config.yaml
num_hidden_layers: 9
learning_rate: 0.00357
beta2: 0.95
batch_tokens: 131072
dataset: "wikipedia_en"
Below are experts of layer 2 (counted from 0) of a mixture-of-experts language model. Rows are named router (the router's row for the expert), down (a neuron's output weights, with its number) and show model dimensions 96-191. Each number is 128 + 32 x the weight over its row's rms, rounded and kept within 0 to 255. Numbers have three digits each.
After each expert's rows: a language model's description of what the expert responds to. This comes from a sample of Wikipedia text that the model never trained on.

# expert 8
router:055110137105155137084147064148157145119122152121122097129123129095115102197128123116050150112070127127122142127222179107109170147142186133086116088130120128132104120111133104113123131147124100080120132177054158180145134158108099134101111129039115134136101142146146196109139138126106171092
down0:107114130112120159085172124055117156119126119112051193094119086118117117138113092108155109122134100082107148125098126161105108150161057078186148182071166105111118125176070063115081176120099142156111163137115151167130137183123084112135128177085120128141106166150073118124192147108039044163
down1:127105147128137130108202115163106105047114127133189156123131094110113084123128096129124070153109153142141147088157170147083110187192153181082099147103087112149165130102169082127152167124128085139142091137198124164102092128142154121074126140106104104103117123129098135144200134080066134155
down2:055117096160156101126136105163155133141133144111158141204110141147211096131172160157139147099114131115148156119092123152123133080173111139132081107189115167142118121127101174086166092200155114143117120155160127180128135122199121131139104138124164158178095093163138118112095125106123140139
down3:131163171173155193097111157117099154085118078116106125094131083124122142133066100125104120160105078122125169081119158112132091113096073120147080146098093104091137149178158111114166055089134116128140121164118096069104085111125137167129123159161102118142054157125128162148083156143079090093
down4:115102166110137131119094090130148138146151114114132118148077184127173125092087121181106154087132149122153087093140124142118190118135135134187064133167116171143145125156142153161116156087201118117084114216132167150155145150146112167130148168167131169133147124065078075147051154145135112107
down5:105135130097122206091169132155157062104094181126077132169176156123093133079159145141107084107127105154161143077089167090164086135151075097179135172140135141099136131130118159094095117091110126092136157094069132136104144052132127147118169117073089118164157091132097149092133142140074109176
down6:151167121120110083133154130131153148140125084163119158136112104176115106123133092122093107181128149096126144127162115153095131122149152118127124149145105108103126148140144183169093136060119131168114138119130099200177154164130085116081165169130155129188100073147113155072147114082191104134
down7:109094132081101138114149187169146197174119158116084127104133174190178147186125134132121142102133095147117105076104124135100080158142124069111124134140099136155110121131024109089117104077183151122169154090209180132061138122105140129151156096124071098085126118094144133144089128092140091127
down8:101104072052159116124136080089145120226116114075078151117156161086130193163121141138064180198108091124155105128158115071159120112121086176132098148080116088102125122104120120055146127083151063133136146080150101074105131183103111098171159157147118077110110137129125133178117135106079105153
down9:118103107110177133175141168153148090168149094154168125146160125078167102113111159127090135152123105150127133133138069062168138094134133096116119144147125085127183085097129130088095129054106119119126089121224126124117193102098242128087085121111086102099075123150094147115107086105179143109
down10:113149160121091131081121071159210148082088153168159165160115092111105142103106089160129178116146135143080112169048166156096178170113119111126116172105143133116115118059073102095134128144155085129131111163118118129176110141173121160128150129151082061135084146195129148123157095114159126129
down11:124111104095131160153168114168105141140125161139136156138107070064127175076129069095140087181066103144149133104141101144074059105131100094126179187097143146131126082131099113138067153134094153123107118140113152192079142215123124122124110084164178158141188112087119100143132089150116107093
down12:112159102089141105114117163111121122132141086114133078120138119165130110133130136148122130109150065156128119127137099164077138059106086131092060133102150149144111083108123160169110117107112173107198133091129201068116234143170093146122115120119098133100164140135110110120132074153120069133
down13:064082169089102067122179078076100130102088113147162173138111132140136174202149153119063134072104118146112128161154165130058136177096124102115159090105109039151141130149069109126077175111128076179122078133161113126125138163105137115098113126122103106131164114088100149084095105113100106154
down14:129096079149164176127111175132110117127122149124104170129127140142123130117093134143137173137098172133131152084171169130144122109142167125240164101165084117077147134200156086093109068155123108092120096117130093081152154126250127156085158099183138167106143160122063173115130110157163108113
down15:147121120110133116196166153152139117168120102168182152131123153132060089191114130092125156141109199189096156179143101138097095080076075122062137134115173128097093128120168174170168133140086123187150147116141133141165138096165128138177185118126110151113166098079169106110151143093145118133
It responds to: Articles and possessives after a preposition or verb, mostly the, also his, its, their, her, one, this, not.

# expert 11
router:149128085095139105090100167111085121127149101127148132123165154143103129132179061098148193105109152152103133126103099208115137106130161107169147173091146192108136109069138162163121103116136137129122086083188179103120159054179123139175156097143117163155089161128117079172146121159098122103
down0:134160204124138101133119191134135170109129129099183115168133157157144088150092144070081061150114184088168104143158135141150074113135151189161119118120144114124140147129149104103110146094128122115156131069123154046159098106131113069176133178155216042149107192159093126146149126136131156137
down1:094077107109086124130152098152117149181100114130153127114165168150133168084116128144157140094066135116124082142174118146113100162153161103172130144188109155088145107065110129159094120112136115101172117118109100127104042098098129111149125111159179109113091148102167159110134113095107105079
down2:103144113172083169111159051132151147076140125076098182161128073142108146083062103088172120101157114099142126161094123154158140164155122057159094150150156124119122140090085130078128127143083139085088171132105069132090123112112108140075107126137136120128071097116097183108168109129084162156
down3:125172158139128135167149120171140145096175164070182096065146123142167124162102165054100160045119117095133124114151116097129155064096108132106089091107155143111055120134104151143168105128173136130112087105212179171127153146180124168166152131128151081146133205122046112064188134112104159145
down4:130116139137118150103150139117140136168123115115101068115136144193141106146135120183137147128105115111137095086172154129111149143116155150111124108141142081106175210173131171165084142166098139141123182121142123093102131115115152083115145147077079157140100139083138099141111115095091183159
down5:130150129137139122147075118149145109150135077104102129170085165121097059131160147131182166176143118060111158106097154110175104082092112121203141134120162182085099117089098104071132153069167164146167138111100120153116176166177057191168103173080130138130130064148185085040161105199092118063
down6:166106140126124122179130144154115120083162143132097147096068157085184164119113113113093144117182149097104189145106121154114065151157082106213122103130147169126091063160109100138182147114124102142145136136041126158123108148138130119099070074168109126066151129185129108125094174126119107129
down7:157102166097152111114169100104194130148055171163103137215127116124095102178147148125131079125109114086155135135203222111128116080127116177154105143173109159112159118165091187140110166111109102117131162056125115134140109072139117153123115203115130153128092123197139117162136110168145129139
down8:128133162071117093150101123120111184121115140172145095125140154138100124150091196137152115204163105115119152105113205115150186104112068135124068103141143208116159169140113159128118130095170053110131129144156167134133178139112136127125126147157097152162106162187147119107103135140118101103
down9:098130114168113073100134135158126169166100142075150102149103100160093220130162135193098065123094102151136061158143122077111108167108170149127144137091132135142140130143064141095095123148116178180116161102141136114157211115100081133101102053082096112123124109153141111119138117086163141138
down10:120123130127121153106109140144129138163074137174194169170122113120097097174163094198106088137074102149174085105082158131180130167095200138098187144133167135173073147148136159126119107180164079104029131120162143137118137118100155112170155143130112106125117090088163145126166144148161124083
down11:067182165109144088151160163137104092099136136151173155133220084107146120114146140132187134073120159100079108120131089081173129179108124099153125088185130069130111129095171121060151085146147053094136102126202163142097094178134074134106177149092163114156133150059070117091134142097155147092
down12:110136149149130067090097062115119177143127167123129113095082081153155065112121123140163161166183065107074171169090151140167126127149104135139126186127091130148141139146115209105126133154159153141100097141112160105139136033083122073170148126051124139080096181111120124099171106138100164138
down13:082191146058105185121133164170121086154163145083195138121140154158107120129111118129147141150184082120158110069137088152042134077152131159112120111150079151114162121070140126059094072132125154127133167122148139114165092126139118116170158105123133178137130140063101145141112184127172105059
down14:138109161134148128116164151127058132132138112124131107106144143062128129144103183138163089130095110143101121129123064112133105074063133130157163143085208176087085074111182102138129120087061118111120055185097143148127109150123160139107107097127145085151153143095186136162070108188131145138
down15:169166133139127159081113098116177140103156118126055096102118109110110155048146124111145143155109160145094157138081153132147127118157118108145175123120086121057080167106099112111093125165111130198164131192030129152085141104159129142091182116164145163078123125091062115127136179090124094178
It responds to: Inner pieces of foreign names (Schmidt, Nouveau) and short prepositions or pronouns like to, by, over, in, I mid-sentence.

# expert 9
router:130069120153100120089132163113113109129076152131177080117169092074171130033076038128123145148105135084146150067162117111126211087089135135106133125135132148105157100111093135158111136122097152142095154117104170109146149100069093139181195087161124151082179104120125129186140222125044100105
down0:075117163116160092120079188163141177142079140121110129040112106097104152121167113161115097151162134114102144167136116123100169121122061156091093105125132102203114073114099158105092064106155156147144140078151109108178145106110186122079118044090115153113131150190098103169120130189135108159
down1:120036150128176090168159147134113126134095142033144100142150127086163151134162141210134090096110095118128114144113120143125081124162134121143117107130150122146123130146144075050089107158159152104154180178071133145115173123139105156136109134116141076133110129134151099144167164090130100138
down2:155075138199176192139129076185156089118139162122148145120126089089112126007096100084162141179160141114169104127135092121121097103142106086093130121099170086115144169166150174127074053128161090094072094147086119128129139115083097102108088173171076181145102108160144161138151131081159078158
down3:086162105138094149119105091149134191131101071127101135108104166128146061179157137148141105145146163185077078149079138157108126150087137202170144159069169143160138187119134067128155119126124152131161141096143145111144142124085101101130118124173119065174121160122112170172133104153111165130
down4:112157171107151135080097172157134119132163101112096145135095116086167084131168098130094187079143056116145141108158056146128166124115090106138192109156102116101165097084136130124167119150176070151072141138062110095168166082190108115141134104135031122125160167119089119187152152099093110183
down5:119152099091169093184111165143100068141132201168126102147115149096123127141077130170107179117108158112090103164032053147184125083189203157184156133122125180103105145122157098114093146087129143145109178122115131128168134142099143137114146148087153093115079143151144102127165152130157156149
down6:091152146123113130153155182100167128188050083191093145098119168143137108157165096118133102120108121197090178123112049101073129113068115143113144136144101103173138173089125131084122139077155049115124129129151123123139110151139143100124133158160132182165152117128093154134123120112147134128
down7:104024129125108128115127116126161063114181182127102172118144126094125078115157096153119112110090111128124141106129146126066161103140181178125138088151138169132132067154156115112186116116130148052161197135139153117115158121145119188136184131150119123107135119158125118123145158138157103120
down8:114163116125099170125121072197066123179136108120114134198107134114142175139078213151181132170091110111150150104107114173115135104122194164134139188112123167163185171102073116175108099167157158151157080125136118151126111088134158132100162127097177112125090097108118180114095143097181175168
down9:135124153078196178161106094165121144128123112157072150131128122137129153110136138121110120151152120113124143143119104108123197134060161203182116118109103133150164112173122130160126090104052134122183101187188147155127116135095163120158119100167146145175165137129144154123100111107080155106
down10:162114146166114130091116165087132157142164147144165120130155072152151119116125157152174170097113141107176121141121162092122038139152093058148081170140069130103190164144191081140082103081129083079121091115122101156094116103113172160202079118086121139119068175104149117129170120124133101101
down11:061130083131176117093080126170123108095163115131149153148124159106119149180102210143097161170171147171126123114055102126132125074123065141096110077091150124157105117133123123139143105115103144120125079158124151155072138138112069086158133141077147135133186120108199097073143092123105114113
down12:134133145107120150143159089100120081126164114152124081183105079142137168092107080114127151105107102094127149055083161180111146129183142102099074134116129091133071104126071155087094096121119119147097144201122053046090048138132160129145116113167118130109153161184118149203091147139168107104
down13:074115103126138107092116135154138148186163085172113098076131144157055077142201119118099098112168159167156115118116174166107129154099114155113149166120135119102131142166107128116093180092131151083118109098155118112104165103132079162125130104162156122088161121166135140096109184119184179106
down14:107115148155132137141213073101114140099129145164163104160150129117106112136091098117151113131132113114103131121148127135060073103115089113086100155110114175161139161106143117130140136149116145078184112126134145152133190078105132097170121142154093206196069051198156189162158120147161111097
down15:074114123069089130117116081123178116083140133119121085142047109134046096208138156091163112156117140166179115118119107158097102138135167093149098121128119140128102106135100043101106150115123152054181163137130135123057134125175090167183132118115127122147175136163185157112138097091079057090
It responds to: Name-like words such as High, School, College, University, India, plus mid-name fragments (del Toro, Lecaro) and colons after infobox labels.

# expert 14
router:184137093160133085142103178128069101124100146112130150123066145119110106247110106165155197135122072156086093189158113122082105147087099143196159149130097183101127177070111148119106137111102120134156094088101149111163140120185146144166166168131179118154061092144141135129093057128114144168
down0:095124132037184109090123143094187074154125102136149114155171172127149154138080119133129103106210131161145088106169136135142118182112148146110156139092135166139104110136088134101116153114151144147143145104150103115117178145180092091191167128126090153124154149115124061136152075129121100078
down1:156091158160189095150155087172139100194120076141090140149091170185192153113122169195136104034130130097124109120112115105087165125110105145126055125110084144149153147163162143128194102115155110066106129146169081124130120152111054093139113134122128062128121146071127137120135118112107128115
down2:111077136176101130189155125124096158169078104121074126156106090101141161115130168132115128171138112139105126134125106121136110162112119134112140151128104086174103173089098177114128210150115175121170126105100201114155131124138109033101107096157105057081099126171102129151098221141119115168
down3:136123119146108167135080116152173109177142090059093164092097111132169131106109134170145102108122116153082132114174140120140131136161137112098108128159130099127146093146047131123145118173097138119152177159144113157095080070144144111142200147124128156132113108132152161134039135095131157152
down4:144126145157094143109104110096181087160151155137067101126095166111161127116128063182143134139138160065199151158116130113111056127087136135151132169126115122197127108148186111138079137195171110197108077157075193185157138084181139159154135142165170098117156125035141157139165150136138129133
down5:156179121155101123158132133080179151060137098089092123115122157088132092063115158138131162057159114080143174157089182160136087094079141205080121101110093139135119098127109130124122176104115128083126128137133153170079147090100191138114111187142127135114120152143140101133127127111075118077
down6:090179095127103133126115109153105088128152133103138092095102133109109131082133163126145111142167135078155134114007115109140111143142162107140110115091135136115138130149138107097135121218096175126101149147186057212123114100151109179126147127127159091161178133071189119173099121163138129098
down7:136149102114154150135095135118115124157134164133176072184080150082144145077147115121153182141125088184128122148113100064108125055095133091152123150096161055123112128156130072140127127146105082138113128126079117121116092124105147108083118159108152171122105130116154103097108186113130114141
down8:139173092107159189108133100129106113128070129140142163065114128197147181144058144123130109101119086118148126173083150170136192116094128145165077128177124125123160116091147107167188122180118165185132124126096158183121137118136131204145151129069141159149123099106146185127115173162104167151
down9:184219098070216100083133132102140155115104183105142107156155136166118250175112086104140176157136097136124036117137126122129128086156158175112154131139145146141120142105133111103149098129152097132126166168106120146077122087099159143144191032114097124126159144103141127121132149132182102175
down10:105097145125100082094126059130140160111136124163138089126077138100120122143208123143117103084157182096186065166172107108113073135137105099108051117100098122133097076135185108147162118129111054054140108197139118099156119135112119153116208098139076155080116113162114103146159063107174087131
down11:141185126171051163127149118134135159080146120125092116116151074113118140096100167100163125103177145066199159108135096169125153102104125139123150154135138128137111151128106110105183145185131209123139114162086097098111062141110046102126078069093087107184181126098100137126172141140107170132
down12:127139151156171165044107121150111119125084122113120184116155091133117173117103076111120137191131112129065132151131136162151094086149124046160121166161087135110165120138167151161139161100121149130114145113078127167119107136073110068052092082154120171103165181114128087128117109182160121175
down13:126149175126089138113101178147158138146116163136125151115156150132143139173119106233092167123128118191103116138085158191128138188144129126144107099121109124207143223076143099128138145096123153141127156154157174113152128153126113167176149125089148082150139172137111148176139056126130125152
down14:120105150142149107121115110108175145120163146078099148072152117165107148150080150148132207153055153173132109109098100103071145105097152121124148093124143115107099064163109162125094163193111134122133124140147127098081095129104152093147157169084106166128179115122121153099096085154124145128
down15:131120137118180158130195144179148159164085127093140139145131099071121219123083106098164136114165124186177142123121120131117122088113124090096226137149080146154171145105119087125107157116149106080109108105129106139155136099116109110140125101172138191121092121106088162186084169168107128144
It responds to: Ending pieces after digits or names, such as -st, -th, -w, plus slashes, W, in, and en dashes in tables and lists.

# expert 0
router:155139139163124144160151107139105042132137088138175119149123087194105133134145142162173096176116175113189122147128118132162098106109138093166104131129139116136184123165134135141151168104119117131132139058176137115174091119099112173176077116164150111130126158101164146087112149174121069108
down0:136119125084117160122101095112097126113141128081117177132142133112113186159133158104167110071134109139111054141106085120128145115122154162109103121128143080106100113137128175113061131088113084063148133127130135178101108155139101128163122128088138167136118135165143166136145079125123127060
down1:117103093101142178129158146151156116181105098099100106163183201113141144077151168054061052146129143136139102179127082150091141121090136115150119143114162076146123079157170119110131109144143090116091111109159200110162109204100107113169109176149123126089082171135119141091148133125196176130
down2:158063156127125156204201099160091071112093151187120106102099145167097107111158150197133133129152132139064101111113159121136112210116175170195089131133145112158177117142102165059146138159145128118156211164142055123159111126104123106124123167131148152128024102136122116082144036162152100105
down3:083117071108122131081132104164122136165152109072178077162145105112112164142087201076115107075139110161089078183103113104110077106116080140087121089103161120115140151075160127152063129115113163161104149177128147119132144118128126113165162117091132169134172140131110157126105153179096117200
down4:112088068101164109094117026152117139109079135146131137153138148130143171145108145172142097132094126108161074129102151120182093126107132093154083110129147168111090078139080037135092120124141188090149080138142077100076113111101152177130101146116139178154119139124144130132138141117173104122
down5:118105145171083088129098127096109146203144080105044160120135165157140116110079183139156115118177079155125150125070106142191123120073131059160187093161134101097150136122088081118107089101114113163091139129137117129100150162078181081070102166127121117155076157173104111135126138089154090111
down6:171180106175129096169124100152146148133112143109140067179100133149088137099153133114147144129092118170172106101128146049149154111154159058165129130056165077108112130175122156163175127243114162173120134071199161138126124103124104097184149153115126062088182155130123119163143136124105083102
down7:076071099127129182144132128168095101119139156107140124105139107102113145096112139113140098097062156159118138110058122105132141085150110086103179150114135127146175085142186097113094092126122196081106107113124143137161102149137122109118141150037116098196112154171148136140128158144099181149
down8:108142071124154122070108109094091122140132067072108132165154038179146156155131110110128145107125087104111132134159136129101115110150093089085156159145102131156098081140127170153135197124136063126136084074154158119076153112138146156151092143170112110138185116126097094132126134169077148177
down9:119106142157154146119135126130094124179157151081112175121109136123151125122072136125114123169144100155111134086093089099112122142129090063054116144182155126112155086145134119124103080149173171107045160130089087140145183155106081166125108149098107134133135118082131189126160087117106139140
down10:115092104193139103069115099166124170117137178124088090135142081113118110176135126155105117088130120081090097093125131158089168121113138080108113084117129130108093088156148158136076112129136078159174120154113173122167081091158147133133147115096133151150190146119121178141141203114193165155
down11:135154187075133137184136144119115153136163154109115094153077163149129064083104104081155152109158165117106111175135123129148052119114162146135110128174113134165142125098145096137101115171180123099159150113105065139124137152065160150124129227115104144162098115113102133099166102158119095112
down12:125141181084096107120138177141126111101167171150131105130139205131116116134128136098071102151136148112150131102165156115121134166128177137089122061080164133105134127124146108109178128055118111156103150111143093107107160117114132132180129079239139118161147116141065166135111199111158099117
down13:100110108120080139142145139155167059219065154119168103100223130185106090074071131130109133193121100149137136146122161087197143132185099133085121104137172115172109126087144130118165105161112160108173120125109106142135134173197134130148151125070160103091053113153138163122196090083079120086
down14:136090114194182098152125133157180121094164099156093146114129158094149082165121188126106081097113139131161126171165146167139134134101139127097162117125097115156184125109085102120183165117126144085225093129153099072108159113115144114158154106124130117144089084090148185101076137109058143094
down15:100142067156131135088099111176103060121133121114096144167155113171077107148155115169176100139114081105141147121172180138115171142130158076111087108109178101161176109087168114098159118078096085074185174138141152133110111126154104076107159123134176145131151124165089137136161109099112127132
It responds to: Interior pieces of rare or foreign words such as thy-ris-tor, Gug-gen-heim, unbe-li-ever, plus sentence-opening words like She, However, would, first.

# expert 1
router:099177170161113086174156136106074120091146089142093182143148147123108154133102079129209154149094113124063145118112124165138133125144118176173185152135144104139141092159100031118074139083177125137139132098118124099145106114098124133133154146096124124139202140085138142133123093152160171130
down0:152062121130182161133043136125127167156134201175128149156135162141153061142091185156100229113120177124092143092137102120130107117175103156116182092121058106129100117166081120183102150101160102148163089142123181130109128168113093141160192128117112121176105113140132096118124060158095141110
down1:189106111142109128157175111150105153110144118097123136125133090095111159155052083134150094119128107150152169108111128098154110093170114082087156157105099116091124209130187088162133106096114136078149128144129054104112083136090143142061137144116150113118080109098152142146128087122098133101
down2:157077130184131111107114162159162175120113180135049101105167156155079105130076154156138141160158155127098129185161155137119101150139123107189058114123137094138162145107147075133135101102101066139143139078124159094145115161150144117101127169142160112155138144197097132118173155090080092148
down3:087123155100170147071127180155097085216077131120166093152066140109165130095074146122099125238163128097144106127162120143092104077095122107101125114142135121131107156120134191130103120172122118142121125071113048069134129077097114104116116138126123124212114177112120113158173101146141091107
down4:136103076144123126090140151126122076135171146164149114119127112196102140124149103125109124122161132117133129150097085147130090140162147120133141093145061085158110121098132092139033126176093129099067166126116113114096128155118140078157148177072140189118186096160082151175167143118181105089
down5:141090147161089146150140147093133173139108107219142145137138100098129090139136162133171148097198150155098177152121092154171182093144152069117143118141099177123139094131103109190144085103109104114153156068146122089190189142115104102121101158145122099145136113156121110101128139133133068141
down6:102088168138133094080108131111100129151133132144122089078158163110163129198072167170159139145097166140081143114122144085111162126115135167162148108130141111127137173100207155132119159136180129084122143051086153154185172150125113120148111120120106129146059140162134189145167147177124123121
down7:152140128143106134119120161072118101106181132129105151115111152113122087174176151173175152094113089137133127115213078149110124150116113170132079154060169158081126082113091143143099139096151124079159155135135177196106198125139081133116131079137124159128149085144152116134139162190162164167
down8:107115084142144145056120117159111088155123117111165039100185098097128137102163062127140123137092135150066173130142109167100139143124148113180072099180098136062108123115173102123084155147141129116098095129146129079105099110106164081136147119102141180113115090150166174123090138106162162109
down9:116192105118114191086115113102148082090143106133087124128148082106155146091123141108168131064123156130135125112165131089131086101067068128148142096120145089168168089149125198139156082090167087118141171164079108124143115051125151144083128092113124129136124135167191146158121132169122127142
down10:136109115148146164179103046127100170133137168089123075158107132098101149180144119090067106126113153067137148152157150141126126112111120108139121129111166142141151150086143112139105120118156063109084126180100142096118075105070118113145144154133115148148128162100153126127125144161179134109
down11:122112127106153125087144186121138090103191125148134045111097107110099171155124130169147073126157145085169115120144138087171133107116095155082142121109165123119124130128115139137120066169208082102072135164160120156113075170127107098122155170121112138135129118080085135103135150148170145158
down12:124137078093193117146086148132135105132180115059144114082105090158121142188118115098119108117122089186178129117147113193092175108091102111157124121142205119164079110090132115117148139104129099144146062096182118072081146133175087154091122104132117152192163132128092109100148090133129098123
down13:143160129131152122099124094212067088123101185149132106203135126175113150116114186171115122178094159145123126135096155159119170129123141178163106187085088073150131164147112167105122082156148121135145113113137122104134097092126171152109179169100122127109073177151069106137201133131120070090
down14:135118142040128107123130042125107147152107124120161134128140151175159164127140121141142146078118059101103124160064133114086168075136144149077153138127170138092124118101117177089118144136176183097187119077102152125114124104129159133099096035145140180103083100156129150128145128095136155133
down15:131146130108165099118133135060117127087099141143069139078126128091133140170119156149122109150127130133144097180174081143140125166072131148164117102124093120116106149175127108107080140102164190161092185148104068022093146128110166192092186166149185112163116156107102146159138113181131114133
It responds to: Inner word fragments (Ods-al, Ško-da) and adjectives or US state names like medical, economic, Scottish, Arizona, plus spaces and pipes in tables.

# expert 13
router:211150126127133100111125186188089178214139143090098135109154153094214108088151083110166140133150176146132146092134126139178170032092092116116081133095115157098081165118106135160103077111122152183131139104103153149077122144129083144133138089143098152124149117148126068126151134101169170105
down0:124134161133115119141108174145129117144090132085118085102135068135132109137120163159156110141121172134063122104082098118165146093133136164142122090148182088110143125139101159129177164131121111122120124173117142070138136073161159086154097065103105098143093164117085133115066076154166135120
down1:110104122122111115071171098134156136106108146105159101149102094153149136229154162145070066149111164100123127155111210148110110145152110074138060098151154124159154139113180153144075133109118079097132138138145068130072083175130124125113153101072102139167171138227159114132147095137111147122
down2:120137091154174093147088196190118117137116176160160087111151148093053121146092124120091147124159105154153105074078157142121204148141117104093105173147142109131149111088067141073162159140102212135122165108187164167141132190128125096103139151154119151125120131072121104109164148115100173144
down3:093113109091146080123114118142125071107165120127175152121098131135174161084114061077142153115080119154143129100118138128109114041152167190109144116163099112160165138133130108125112114151121111041114077142067118124113152150140196157095127087071140158023153125062117127135109153137164105129
down4:143129109155136108135152093181137117165088160167055115099097126144134180151157088131109134136227135092088151089107157114116158071148088127125149166137168150106122128140101136180146121099198153167123106127115090116136145095100124143171175122098121123179088162156100091105100169104113130130
down5:113146143142156181117071140204122122145147125117106153111131132123130115141078089077150087158159204144117144068127106088101214069146112147096096187130137117126073176087157118131121127139131139115126124129092162143141089074115073148101107116128145143103081167142139165178144095169131149126
down6:139125097086115172142187175181141192140178128133093117160171156141106151156171139113144107143187116116131119084053109125137164092134113138146124185143145116127145131112107079140095138125141182051143115180090132201111127133066097108098141179160113093119095125166076112135128115095096128108
down7:189134143159108159127108140137155102086140097093105122184147146159129171102154170111158153135105163187129106114157094111096056121084152173083091114066113074131104119130137105101152054103116076131092162140149109183158084109106081155098136112156199175062143140154076171144083133097120146148
down8:146046131158194135108081096156176122097126173156103117126086129114122133088147097104108105189091107148151114076105144117092108094161133150095128125143129087104145092144129160154108098100139167159146107130053136108081092137120130111098093135109084154137137130166141123163123176121182127150
down9:121165145118055144173178165111072144141115087138125200094072171142079101138112089092149092133118123058145141148136159082106118161176088161155100145122154100152131166137174071136137102110165128102167179182144182108124129104141176102088083162084183128083085135130127104155064162129136090146
down10:108173175120137123176150114105121128091065131119149098114159160106117166110124058077139138078181143120149107150108117124143164165164159178110156135126152141120103131133093137047119089149153054112083096183124087149125162143141099143116145078193168075115171091118183160108150106090130077088
down11:097143090143170156126102133181085107104182138123149109096103100138108172174108117123143161146176124109160111108106112157106147088190108171151133070137132096173125206143124101143092119149135099154145109136061165113150035157111149144157109133100159106168192149149160168082118166150130131125
down12:158141106168117173092157163099121153118140209113092173154163144158091136128132151148102125145145140123161153104076113120120130120114124146099162073169114130121136087145131083132121088149160151072115137083146093123149187106126092134155108112101060100161198093132139123106063174109136114111
down13:134161139159168048166130172120124143107101154118083135129085101138107104146159127142115080123079127150087107116042160095100072104129080099159196145111123113132143114137125088109129103157094111116143162109143183098128135192099129121124082120202146146142117121155120070109148133142126108062
down14:107087155136135115134099096096134147108117108104141088118134140121100056166140172098098168074070137089162131078130163162134104130117126119085105093169121142108148169052183127098099109115095081133040106126133140082095141087162087031157110177137178118109077086085067128127131105117171112068
down15:135142122162129104154054143186147141115149135097138074084113109107162153065175122108135114086153190083085100171075151113109099138125171108065133119086110140109162059147136151102121123150073100120045085171202090118076148116127107143160124088114157072069162100073162146121129107161093108146
It responds to: Wiki heading markers ==, conjunction and or of, and pieces of French, German or Spanish names (Eileen, Eusebio, Liebeslied) and Roman or French topics.

# expert 6
router:156120069080098106118082135141163115167121162145143180076151123137132089185193121174122148095072095123077143110086148155136205082153120125102141156100157130168126107099128149096106129113204136150117125123131084092158115161123088121164046111137094074147118083049139061119100159096119033115
down0:074127112109125161151186110119150172084133156125106104140137111117141113168149163178132165146037145066081113152097149131101090106153131156141127119093133151087091102059156114144129113129168157106191170133152101162108136117050119160048168178124185118137128183135068171143113185096144165185
down1:103123108200132155097156158162102155085193082100079079174110147137069095080153142132105152113118119120136150069082071141135082178152117109125145188123122100102152120185145157084158148127139155113144120163141147156111159140112113145173102130135140056124127129049080096130156098054122109120
down2:131140161149097127141173086122135140123112168058134142143176162145158108082090113123117093129110134115124121080124104105133120117077144119058162140172092122108148118157169175149125112114141109162131165128128146075128157125134122100156102124114166067098136156115101060157123091137174130155
down3:180136121165137133147116174102116159146138104075172127138095179144094129140124150150162100184161095116130140128146160056167160122089089193082193150101144114096101085133168137143170138113170156146107140107081147116115116156128153141196130142139107124187081086149072085088081163094124135136
down4:152099085145122146136117120093184074116125096098085103139167160176119121106115159122061142158174127099218122075126116090135140134084181145073136160127155123117169101097081108110068132141131113119131142121095147205131122164129097033148160161114151112150179144100162106105151082159090149098
down5:211162180147148111104119123126130138106131169097162140147153172143124139090088120109112149140125092095116116140139093142161174090118108159115086153169125133066166155110119158167176109109141102127117133121060142149132058071102089133139140165045100147094111161104100086102132099094117123137
down6:125094104123166099150131115098098122170106110109158119141206105117064122079178117079099221229162125104066189130138134167118110161134102065100130114144075155147113114160161161142104124128180176135149137117176131101154151186068120087133103117150085185181157106178143113093135123116134159064
down7:182183152144092133136090150134138170132099184108120064102113135088143103114110120116144078165093163169085150126090141160130167113115173130139114136149123125107092113152114154085123095156143088148140091099118143064167141144110125074119089111137147160112058077104122103114128116161128105168
down8:175058103177121133100129150156118214150139140156105142149138065134130160124173107163076155129091124155161169126183146127096109133139121153168078152149144116138137185115120152164053139119108144147066150067092142104183226113112104128126112156119117143160196145176152152122080163070138134149
down9:119125142130123085108125130174076151164146190123210135190134047091169113159117135124163089113121130154133106147165112131070100172101136100116142111129193146130117155130163143152091152117133149126143107121147096095196120110025092118123134195137167119092068146160150136116116098161154080158
down10:104122135059125111173157154110158113104198104165119151142114161173157100169159136177096089108153088122089093126140101101080152065109136143145149120096041135120071077102105079100114177142148131112114103092102068114157160099148105128088118127128126129144141098120127104095116112111133112098
down11:107064143183182087169131142178169100126128121111104054184115122120129086121113079120129144174047141112140139143196126114122158137187077175106097159110138111156168146123170137116203080097130120121146089145114097052084137067172142134119143105169128085148137148171102146143096179119118154154
down12:187115111104185153142090134146124141212110126139122124107175134137161166110128152157172157160146129127102124121162108177148119146150105139093057114111148075098123151084081122060156153166064103123170137123143179136079137080078142138145064080201135062060098124063087178155144111157139194131
down13:142112142115121118126101098126185125088128184123115165128131149130106139108108128121070117088147123017123153115123084092131161106177169125164059098167144131124054148138137137094130145090101095092215189112102098216070131080133126114057173158108115119150120095143121165130123087120130140145
down14:123098108158179202123130068113124140134115110153156080150118118122133186164135144151104147114146143087121140125112100118092136115137162156175046071121173085089092186113145149088116114160149089108079157103071148097191078064079102130130119110140166124114078160126174118050135098152067116127
down15:148166113186065073130114154147153092121147103113105071133068101096118117094144170123076156138112091140118175175107104160108111133061153112104097099148167191136182152082120130113175143123192036142140150108084212100137100069123115082141126125124140129070095129076110100092079130103128120092
It responds to: The word to before verbs, and word-start prefixes like sub, non, re, un, con, plus nouns such as called, due, member, project.